From a checkpoint of a small mixture-of-experts model trained on Wikipedia: width 256, 439M tokens.
Below are experts of layer 7 (counted from 0) of a mixture-of-experts language model. Rows are named router (the router's row for the expert), gate (a neuron's input weights, with its number), up (a neuron's input weights, with its number), down (a neuron's output weights, with its number) and show model dimensions 0-63. Each number is 50 + 15 x the weight over its row's rms, rounded and kept within 0 to 99.
Before each expert's rows: a language model's description of what the expert responds to; "comes after" lists some tokens at least twice as common just before its tokens as in all text. This comes from a sample of Wikipedia text that the model never trained on. Tokens count by the router's weight.

# expert 2
It responds to: Function words in running prose, mainly quantifiers and linkers like some, several, both, including, because, as, older.
comes after: ",", " and", " with", " to", "ed", " for"
router:62 48 34 36 78 23 88 50 66 50 36 64 43 67 63 21 59 48 71 62 75 54 51 58 48 25 24 46 58 55 62 44 33 47 83 21 43 67 21 36 28 40 55 73 74 36 47 21 59 30 62 29 47 45 66 48 49 51 79 47 61 59 86 40
gate0:42 64 60 66 40 72 54 66 53 58 50 56 49 55 82 77 48 50 41 44 48 29 43 12 44 19 39 25 23 35 61 43 89 40 46 34 19 60 68 51 62 61 43 40 23 32 50 38 46 44 27 50 37 41 54 07 59 78 56 85 33 44 48 61
up0:29 41 47 91 40 19 59 47 52 52 28 41 54 28 44 51 63 66 44 49 66 53 48 40 54 41 38 58 66 44 61 43 35 37 61 34 54 26 68 75 57 54 29 43 44 76 10 48 53 17 55 37 55 77 57 38 49 52 46 53 59 54 69 19
down0:48 51 41 55 31 67 42 49 43 66 56 66 47 45 45 82 42 46 40 48 67 78 47 43 50 65 54 35 46 38 36 69 48 28 61 53 57 52 77 46 58 68 44 59 63 40 33 39 40 70 57 76 44 41 47 69 56 61 26 45 84 52 35 41

# expert 7
It responds to: Connecting words and, to, or, from, into and &, often inside song titles, such as Want to Eat, Sam & Jason.
comes after: "s", ",", "'", "ed", "ing", "y"
router:41 35 27 69 80 18 42 54 79 18 79 64 59 62 28 54 37 75 62 81 36 62 51 78 51 56 52 40 54 58 44 68 59 43 18 33 50 55 42 66 74 31 58 44 55 61 48 33 68 44 79 44 58 45 38 57 52 55 44 57 45 32 55 45
gate0:43 40 55 51 41 38 35 62 53 55 38 54 51 79 16 35 51 55 62 43 51 51 36 55 64 44 64 59 35 46 80 22 68 62 35 51 53 44 76 54 49 59 60 64 56 67 50 71 54 73 37 69 31 42 52 76 51 55 50 26 31 77 53 52
up0:43 43 43 31 28 37 70 50 56 58 45 29 27 48 42 52 82 41 68 47 58 35 73 42 40 46 47 67 59 42 49 88 20 75 51 76 65 55 25 36 28 35 55 73 75 39 27 72 54 62 40 57 24 46 82 59 71 73 72 48 59 56 68 41
down0:52 21 41 36 32 50 58 64 56 74 74 76 32 49 43 64 43 37 29 57 65 46 72 45 32 69 57 35 42 39 55 30 73 15 25 38 50 74 35 61 55 20 65 53 44 42 87 53 49 47 61 45 52 35 61 35 64 31 31 53 37 39 28 57

# expert 1
It responds to: Paragraph breaks after a sentence ends and the equals signs that open section headings, such as ==History== or ==Cast==.
comes after: ".", "=", "\n\n", "\n", " \"", " ("
router:11 72 51 38 29 61 84 47 62 28 28 36 43 44 43 41 39 32 35 47 58 46 61 28 50 52 40 64 85 45 34 43 40 50 32 48 48 60 46 42 16 55 36 61 34 20 32 45 78 44 41 65 37 56 72 41 51 42 53 38 35 40 15 57
gate0:73 44 58 60 52 43 45 34 91 66 18 39 52 67 61 56 33 55 70 61 65 43 44 54 50 71 29 24 73 22 58 41 49 44 62 63 68 56 71 67 39 54 70 36 63 47 28 34 42 45 44 55 41 35 62 67 49 40 22 59 38 50 61 50
up0:49 30 41 36 41 68 47 33 62 51 41 33 47 66 29 50 60 36 64 39 39 56 68 82 29 61 58 57 39 40 67 36 48 36 35 29 47 59 40 55 49 58 70 35 60 74 43 53 44 28 42 50 33 47 57 30 49 52 33 50 46 57 49 48
down0:50 46 50 80 49 41 45 47 72 61 59 56 32 68 59 43 47 71 54 45 23 33 25 54 45 50 78 60 40 71 24 54 81 53 44 36 33 76 78 51 51 39 52 63 59 61 37 64 55 46 49 42 34 84 51 75 21 70 33 44 38 26 51 38

# expert 10
It responds to: Field labels and dashes in infobox-style lists, such as Species, Preceded by, Born, Coordinates, Draw, Playing career.
comes after: "-", "|", "\n", " is", " was", " •"
router:28 51 89 36 35 61 89 48 52 74 38 65 40 25 45 70 53 70 44 43 49 52 65 65 53 46 32 73 50 53 52 53 58 70 25 57 39 69 56 68 52 16 63 40 67 58 70 52 20 37 58 56 48 51 71 36 51 73 70 56 52 49 46 41
gate0:62 37 58 46 41 64 19 54 71 51 80 68 25 50 43 60 41 42 46 60 47 52 24 63 49 48 60 67 61 42 26 60 70 45 48 65 69 35 40 31 33 49 49 46 71 56 36 31 27 57 38 45 57 31 65 42 64 17 58 61 71 56 47 40
up0:88 37 40 66 41 42 47 27 42 59 32 30 78 39 80 33 67 50 61 29 70 21 29 48 74 56 76 26 47 52 64 10 36 57 65 66 50 54 85 49 66 35 42 55 26 48 59 40 76 61 25 46 29 39 47 44 46 41 57 47 47 46 49 71
down0:51 49 44 45 66 38 73 61 52 54 41 45 48 35 48 52 62 56 78 51 81 56 37 58 28 21 64 47 41 44 79 57 51 39 39 50 32 62 71 52 71 44 55 52 49 37 43 31 56 44 32 69 55 54 51 31 73 73 38 55 33 43 52 47

# expert 5
It responds to: Tokens after in, on or at, mostly months, years and the, such as In January, in 1943, on 23 May.
comes after: " in", " on", " at", " In", "In", " of"
router:80 65 35 36 52 32 47 50 54 53 60 23 56 58 67 73 48 33 42 44 25 55 52 50 48 63 62 40 61 35 59 42 49 79 67 38 04 42 51 67 47 65 23 31 63 57 62 53 31 60 31 38 45 44 54 41 51 58 24 31 42 94 42 59
gate0:43 51 68 35 52 44 46 74 66 66 54 66 32 66 72 22 57 65 47 61 52 54 40 44 41 49 50 34 49 59 28 32 58 55 32 29 64 59 60 43 50 70 39 71 58 32 68 49 42 33 69 42 43 56 52 45 46 29 67 37 44 47 76 51
up0:43 43 51 25 49 53 70 32 46 59 57 40 61 71 47 19 46 48 45 57 54 31 38 57 62 36 57 39 49 33 64 12 40 30 41 57 48 52 66 62 75 62 74 31 28 55 44 48 43 39 50 36 41 32 35 54 41 62 57 71 44 33 28 48
down0:61 31 44 60 53 50 69 55 42 51 51 60 36 37 48 48 53 19 30 53 50 67 33 42 79 74 71 56 56 53 48 18 74 49 42 55 75 36 17 56 15 47 81 72 29 40 33 65 29 55 63 79 33 34 39 32 25 52 26 60 55 47 58 55